config.yaml
n_layer: 9
d_model: 448
n_experts: 80
experts_per_token: 4
d_expert: 96
d_shared_expert: 576
activation: "squared_relu"
moe_layers: [0, 1, 2, 3, 4, 5, 6, 7, 8]
router_score: "sigmoid"
normalize_top_k: true
routed_scale: 2.0
balance_loss: 0.0109
balance_bias: false
router_noise: 0.1
init_std_router: 0.017
lr_router: 0.000502
n_head: 7
n_kv_head: 1
head_dim: 64
vocab_size: 36151
norm: "rmsnorm"
norm_place: "pre"
norm_eps: 1e-06
positions: "rope"
rope_base: 10000.0
rope_fraction: 0.5
qk_norm: true
attn_scale: 0.129
tie_embeddings: false
parallel_block: true
extras: ["capped logits"]
init: "normal"
init_std_qkv: 0.0622
init_std_o: 0.0
init_std_up: 0.0622
init_std_down: 0.0
optimizer: "muon_variant"
lr: 0.0079
lr_mult_o: 1.5
beta1: 0.93
lr_head: 0.00458
grad_clip: 1.0
warmup_steps: 69
schedule: "wsd"
decay_fraction: 0.651
decay_shape: "cos"
final_lr_fraction: 0.1
batch_tokens: [32768, 65536, 98304]
seq_len: 1024
doc_mask: true
train_tokens: 367600000
steps: 6130
dataset: "wikipedia_en"
Below are experts of layer 5 (counted from 0) of a mixture-of-experts language model. Rows are named router (the router's row for the expert), up (a neuron's input weights, with its number) and show model dimensions 0-63. Each number is 128 + 32 x the weight over its row's rms, rounded and kept within 0 to 255. Numbers have three digits each.
After each expert's rows: a language model's description of what the expert responds to. This comes from a sample of Wikipedia text that the model never trained on.

# expert 18
router:105144104143153144189054139108174114124147116110112146117109133162128125198073032098154137123096101181180096097123200131183144086164098119067182090121157118103167103136144136111117128148115107
up0:113122142069134091134069118116076111129097109141090100090108087132107118088116156082109166129128044147106131111137145124118151135137147176125135155106074108151118097126137114137119109139151114
up1:143142091132088099152174184104117162126095146090097121093103101142134105135156138181130156167107117157083133117067122117121079156109028048122139040112096157174156103165056120159127173170135168
up2:159167090109141127076080075178167175116114103111142112130104178119061161110143121177176140111112082154101159116162164112112172114133145132085123166127194125128092083116138102106142140099089107
Section and field starters. Dashes, == headings, pipes and field labels that start infobox lines or sections, such as - Kingdom:, Preceded by, Website, Religion.

# expert 10
router:126121170199148095133121143206148129134137153130133138143167167153129088135140060143157183169092149123121144154144052144127196125158116105141105127090140176094115089120106101076075131204141066
up0:122156121079136193111120084121091192137113143091131130100125102186136139181053113042139136133156106124157121148114119122110122130202123081223087129167080143210104102111085116141108148164132165
up1:110149095139102116176136146124138205101115090076135143091107116166179107134158125164097127183112109140136158148146056117136123182093122097120127208146129139136160179124127183132119191144159139
up2:185122140105106095223113177129091141113161160112111124147127173106099153149092092060158139135118127147123112141133108118092102085110098111122156119173115146142128102187093092140174162133100095
Commas in running text. Commas and comma-bearing punctuation after names, dates or list items, often before and, which or digits, e.g. ),   ",   50,000.

# expert 2
router:140147090103141151162072105129185172087132200111039146170188118179158096152079118094141128185171170164129126142073116147150141159143108101105164202097154057121122127196131122065083125200091195
up0:099119152144068150132118065125166120116158087106118194133141100130173134121091121041194142150127126128148161184113093149164088114167130167097096119128114126144129084114142137065120122121218171
up1:092116128189158174153117130174123055145069117067144085136102135109200109086147187147162137094150115099121125147186075149138163143175106090097127091123167119105186169135115135129140134105188152
up2:160118124131146123101154117149118083147152155118149116132135113103107129107111177063148135140083127146146113136146092107113133101137112068133139155109144158115123172170118168125161119182078110
Quantifiers and noun heads. Quantifying determiners and modifiers after prepositions, such as other, several, various, most, plus nouns like relation, advance, and zero table cells.

# expert 47
router:157168117106118098166109110162206117186160096174125088126124121122131170153163145095135120100166163203117113142115140167134132103095113135121122224144113073111120083183130116089154151156140117
up0:183151160142158115157103163107129112103181081055106169208118088116099122170127110137101103165178163166180137147130174164112144149191101089151119134124158200078123059111129130123123149136107158
up1:087161141145159097169139070166145149100129099107121171126126142075118140128115146141140093130156151131168182122131132112151083137100110109099112058131068135112119103145136146146161157133186105
up2:106165164152150096067185136144077130103111116159175105101133166147111085125163135117131145073144144172094155184152161093174138067054071195118162103129138083135129149134108140138119126116112145
Closing brackets, quotes, superlatives. Closing parentheses and quote marks, percent signs, and superlatives or ordinals after the, such as largest, highest, first, top.

# expert 62
router:115164145116135133153064155137170134110158124089102133105123073120163114088168143143130153192102131120145118131095113111090139099145142072121190123129118104156134078085129124104068152171128086
up0:156076097086151092129111121174173180126118112102141142196095109162179149122133140077165086081104179178201130153101094107167109135190116086118163066127126138163164109169145115130163125143130128
up1:107101103128103179152143165173129131090115092171160168137119092127155148104115147136101192147123144174112131096169113080118154135084184084156091115089181110076122118126098103063102136161165101
up2:169123100086129156152144170153172181104136148071157119177081098141092131091125171144143134132075149134146087148098112137142152164175163128086154126141118165081094184159101097116088196129115120
Table cell separators. Pipe separators and spaces starting cells in wiki tables, especially after years or labels in census, certification and episode tables.

# expert 42
router:125108117150159080157147119127101146124134125187136071178076087171087108126166148165147155164118112127122069111145140124156124137155149115091120092125185104151090111142133113106161161149115127
up0:087166119147130199114131112133097142128119123159105138160097132119126104130134147118184160123114127098127097170118071135120130111135097114105098158108156098093097097102113133118164116142154159
up1:137104054063093245149092110066102155138147128130167124097161110147124122082139119106116111156188164108189177155139128156139132121109117060130151212135151161152153135124085117177154119072082125
up2:152077144201090100076131150088112133071151111059174088192127095082147164131159142075154141117127143163123124142097017179149060149126182077112154161128060117101117164146141163097098117082112132
Copula and linking verbs. Forms of be and linking verbs such as was, is, been, became, remained, usually before a noun phrase or participle.

# expert 45
router:159117152174118122125160157137082066169191163172108108103146106106094142136110107103119138096083094093183142160167180149084139119110117096117184132145153110203054120121106127098139119157093051
up0:172148134165102128166130195070070125134110115202096134143128124156101170133090142106171120132146167095133121135167094148129107162124157087111071102201097163151085102056108130127185122107137160
up1:138154169115211080124084129069169228173111138094122154095140121170063114042157136097117098101110108099141125148160173150192116131118109083175150149132117138122169094103126117155131135107129125
up2:137135154152127089076152146147104105140137085156152083117150125095079123058192150148117159165099107168146153135175159116071102136134106104166110161158084181101089087155060122106118148143136132
Indefinite articles, adjectives after. The articles a, an, another, A, and the adjective or word piece after them, like wide, small, stunning; also table pipes.

# expert 29
router:121121062111104108121076095180112104153142092118124124147075113110116096115131168110163128142132163119150127144097122051110156137150114160149164137192142086121183098113127164163108147136158118
up0:191143139115151144066112148055123127148129146148100090156144097140170123120114147155146081120098133113058085140109112114156138115156138135147126109151130117139171059131118102071114159116078099
up1:061133113108103164114120115137175132115046122086129085195188054100171141064175143054129135140090154165150101132113156063066111128151078063166153145118185091148124115159162127127183150198164147
up2:120119080110090087088138133100111160153175178134121130130119125199119111119077057124138172153148164158050157138147114069098120116134168088126102115181135122192059138185172112116080132113160141
Clause linkers and separators. Table pipes, list dashes, colons, commas and linking words such as by, with, according to, while, because that begin phrases.

# expert 37
router:155126120138135105143166147166163131135122128163091164116229103123106109132172110126139122116151126153149082112118131156081128133154113129114123189078096116112135119121109103138107142110157095
up0:108145178121107061118127065139101157168145096095116163115125089153130191156147130133085094104136134146138092175153096101141172093121112110158171117071170135099162097156117111102132185075124148
up1:135129097146087142116215116136106127180106112109131107161086088125104136147096138085111101183176117187153150092075111111151185159124176091090105107142132177071131152134095135186089149065101139
up2:086166106127143149185147124144104129164134135116128132143139113096064122096184136140130134084077116126099111051150168157152127187139135138146168228142139099136155140107110125123075135112137175
Nouns after the. Noun or first word right after the, often followed by of, such as the time, the age, the rest, the 1990s.

# expert 41
router:130112138159133125174131035133123180094098137156170147169138103147131138111206102162136184174095181117143082133134092131139133144145066123135136097138161110164142150151149087131169162115135108
up0:096084112138135086178101082077131115100134040137105102094113095143104090077136121057172145072172123197133133188177141092180114138143066139098132128140106125150114129125108144121174136085145110
up1:125049097113077145138131095131152126106108093199131075102093122093120120113148175094134139084122097073147133105176152105153182145132126097075157104172116138139212095111216067074126177133101123
up2:181084113132203111133153108178133135173122109153164094102125073127110089138107135149168132165109156117137123103189100156148109188099134147101144091111141123195086078100096133158122189110162180
Verbs and auxiliaries. Verbs after a subject, mostly was, is, has, have, been, became, would, plus participles like evolved, gained.

# expert 1
router:182134127151177084162112143124155126121099171145055031176114133163133145147118152141135097103078116153088147134111133114040154106144034086141156132106130149158084104132118092145072141162133121
up0:126064126107058103158143089089160093098126113080185117173124126124142108154181087147153116135119124179150146177116126163158134176122091096092156097158130192116100140164159157164142163099118118
up1:119125132125175133161099142112141087123183144146135103170089082135125068132104123122078092116128097172118194119113107190140149117093136113130203108145146177097192151124079161141134172088124104
up2:121076156147107148125152200116187129103122175165122179162129090121219104135087084152083069131110123146099110170132041208110102169173118144183212160105111155169149156136055126109168143134092084
Topic nouns and adjectives. Content words naming a domain or category, often in lists, and blank table cells, such as gender, jazz, military.

# expert 61
router:112162102129155152154137133144135137114102146123121167101153115136151162113128142162101166097099106129096100144123180070128130185208125115140151122148147169196074110129080173112099138101136153
up0:128203140178156045133152149208109114120117111117100172122127138133102148139161140124098143149125098126166093121119162152109130168177175161132099154086118127106130182152127151155129142121110136
up1:131174131133109106083118088119165174142144150100120095135098168132116123157121106108166077126150109165166083132090056148169184116127173112144164190115170142148130107129087138155103099196171189
up2:147121131109150142104133126208061097101149106151036145102162115072139205101104187113106068129071113142132122126147102108119161168102158102091115169106134069158135100157184128130175133171139117
Final digits and place names. Last digit of years in dates and lifespans, plus country or city names and ago, such as 194-7, Korea, Peru.

# expert 22
router:138146149142148081142148083206144153166143197147107166175148134163132075132152059147137175128107126139123156125173058119125207126106135096151149146078160121155111115093105111150115161219123106
up0:133111162100103088108111115097167119132116107148123085124106163136125094129123071097114100161155167117131149150087181191167133172142075190108123079122086107138086147140108138150094160162059119
up1:162113092160158137145118080129140135132125109192163134167149141116161133093147111131158100118095149187125111165164050117118174136137104109174179118099172138122136081113122124132146165093150129
up2:149125141121114143188180133126106182156160128095094145137072094144175076098166061067160091150162189126146124120066100175104147059110149105125095125158121130064121153115121109120098143122146134
Commas in locations, lists. Commas after place names, authors and list members, as in Krefeld, Germany or Staudinger, 1859 in infoboxes and synonym lists.

# expert 23
router:174136121170111130188103163085149175105120131182121099143102138146160171130064096120136101149138131165098150172076113102100165148164060132140125138176134152128134076223082123090127127118118087
up0:143135121125125120136164111108100110115160070140080121151104134107100148098106188175220174166092076155172139107158133142142130189133124136094090087136108150124073111080144135150144099120070121
up1:175218136089089138157130144116172038142111173140102142146151104076117153101207196114176181108145135136117074137134083154111128115130072107074130156104116134116161022165092110117113104099126083
up2:102122170142102116167103168120114158148187098157092120135113079123160145147155119147148082127172131174099138122107089135096212158157165109111081102116115211100171097070067165128155124160095099
Plural noun endings. Plural nouns and suffixes such as s, ers, ations, ions, usually after his, their, other, as in players, areas, services.

# expert 9
router:137136156140151113152145153131144163105161110144105140091119121118080150121186165153101135080143118125134100165165098149154125150165157126131162106106117087088123093097151136141147113134120123
up0:122137125106146138076115152106161164190194137151124137142096156109124109112161086127090149101121115174093105076139146134079131133176137127143129120085174059183124155116112236130160152126175120
up1:192095167119140149110130136037101071127102125105099005069140104152125082157103156091163060112055116149179159187117089125087117091171128116082159148130156177134149079136110111134123106133076158
up2:140103127102099109101111127104204142170184124150089202104189093175107113115171163090197145125141104135119152115141123151132137125088132127165188074137147107109192089084092119149169116101156164
Conjunctions and line ends. Coordinating words and, or, but, & joining nouns or clauses, plus table-row ends and paragraph breaks before headings.

# expert 48
router:108109142116146123141144192134107116119116146141149127071135114096054113112170117114150140121101127161145101122149111151066145125156142122121171128111168128098078091148163094182089124141088173
up0:166170111077132116113136136151096197124133095075131142149128116123098135114117152093093127159127102142123075102120115126138135155125185085139173077128087134047089118116178127064142123146152095
up1:151079137099119125136142112143159121086098118112127137101108160157140105153132156133146135076091175135142156067183103158106093135081120098168159125070052074092139126166126133130162124170146141
up2:121141117125134156152149130183064196123053113091100064177108133088108072156158152089115088096142110160077140167076151096151140145149022122146183149128120159111105122120133100130101180071128113
List dashes and separators. Dashes opening later infobox lines after a line break, table pipes and semicolons, plus and or as joining names.

# expert 19
router:103126098169116159202144197109140113080174169176116130190115095170144129147159129170139133113119137126145120180140152117080104152130087135138164168198170192111109157151099126114139130129099101
up0:111167139141138127151110177128153113126119148172115138078159076226170128113184114115098094186169140136180123117114061155139124114111132088127106127154190133053096125164184149116097108112104213
up1:063130144058151121126066125136105102160107188073135152086154140111186120099107175148162080155099085142133158082156131076106125161157157151116126098145145114188164071143163126145091146090178135
up2:145148102154126141164182150125191115160086122047165138113076112105102185106159117092145158164142142074135149183081124142137100126074082094123153130101144119086176182168201139181147155201123171
Possessives and articles. Possessive determiners and the articles a/an, and the noun right after his or her, such as his time, her husband.

# expert 46
router:158132138114115085113064160135160142101115064101130082173138147132104076161140097146104103140129180167136109154096163163139151165048110065115146111157165093128090182133112081136108104133069150
up0:139117150171154140129120097129104128093095083126142139128160140157118106139193125175120152124108164205149164123130055148125118140129137151150173123116180101130140159113084145147133128180117098
up1:186148099178133179099077122127171142150123127155145085092135216105069138187119175065121119124079131130171110117099150091143138103069097150141155144160128157125166112150077153166134146131078122
up2:152119075115097037110123101138140119148147121126116103110069122112146107127059125129131080102123113138139098135102110133074137172052134133140144093123102176088094120127151103144101107068101115
Adjectives and adjective suffixes. Descriptive adjectives and suffixes like -ic, -ical, -able in prose, e.g. strong, large, rustic, physical, communal.

# expert 56
router:132129122211124145126108056110173132048125107162155086132202140054085124174189134148160175122059145136074113135177103046107219133130106127178148133143118103119169199182091104117147122167103124
up0:125119153135107124123085083101141212054120120148169089134164144117095167054145160118120174086154129102169094159161147110151111095132123108162145128166086162100144167140120130157147130147089090
up1:139191127195121062168146088128205122140120112068164106183153089056143128131138110071137099096155143121105127111132105146095146144131175114124129185179140153150162180173145086131152160150194181
up2:105116135183155083128143127120110120096115136122140106140153089110099116150128095157163118106108138155091207109132101065163122065123112078149091112149106104117153165100081132172086105101138069
Clause main verbs. Verbs after which, that or a subject noun, such as due, caused, occurred, ended, laid, stated, plus auxiliaries was and were.

# expert 53
router:143141137165150120135129149139178120149097131182130102063117174111097137152113154136177151121158144156067168107071162092116179132117125107143111155209135099145114147152069143098106137192091100
up0:158173100173144095174052127075142171122102101120135071147121157116157104131138089129136136146107166183145129121136159085140222091116145161153152139164155120175117121129111161133098130097073165
up1:155176137135114122133080065186144102174120106143074110099114095134157155082129151128138135087166129150145151122095207056168127099073163171197155112129091089172105086138128077136129171162081096
up2:127121102109136166110159121095175130160093148139109142122135140085141157166108181143120147124128117120092090205093120148105124110151139173173148155106168082127155095154080080159131142186079108
Headers and label closers. Closing parentheses and quotes ending titles, plus table and section header words like listing, Details, vocals, Candidate, Votes, list.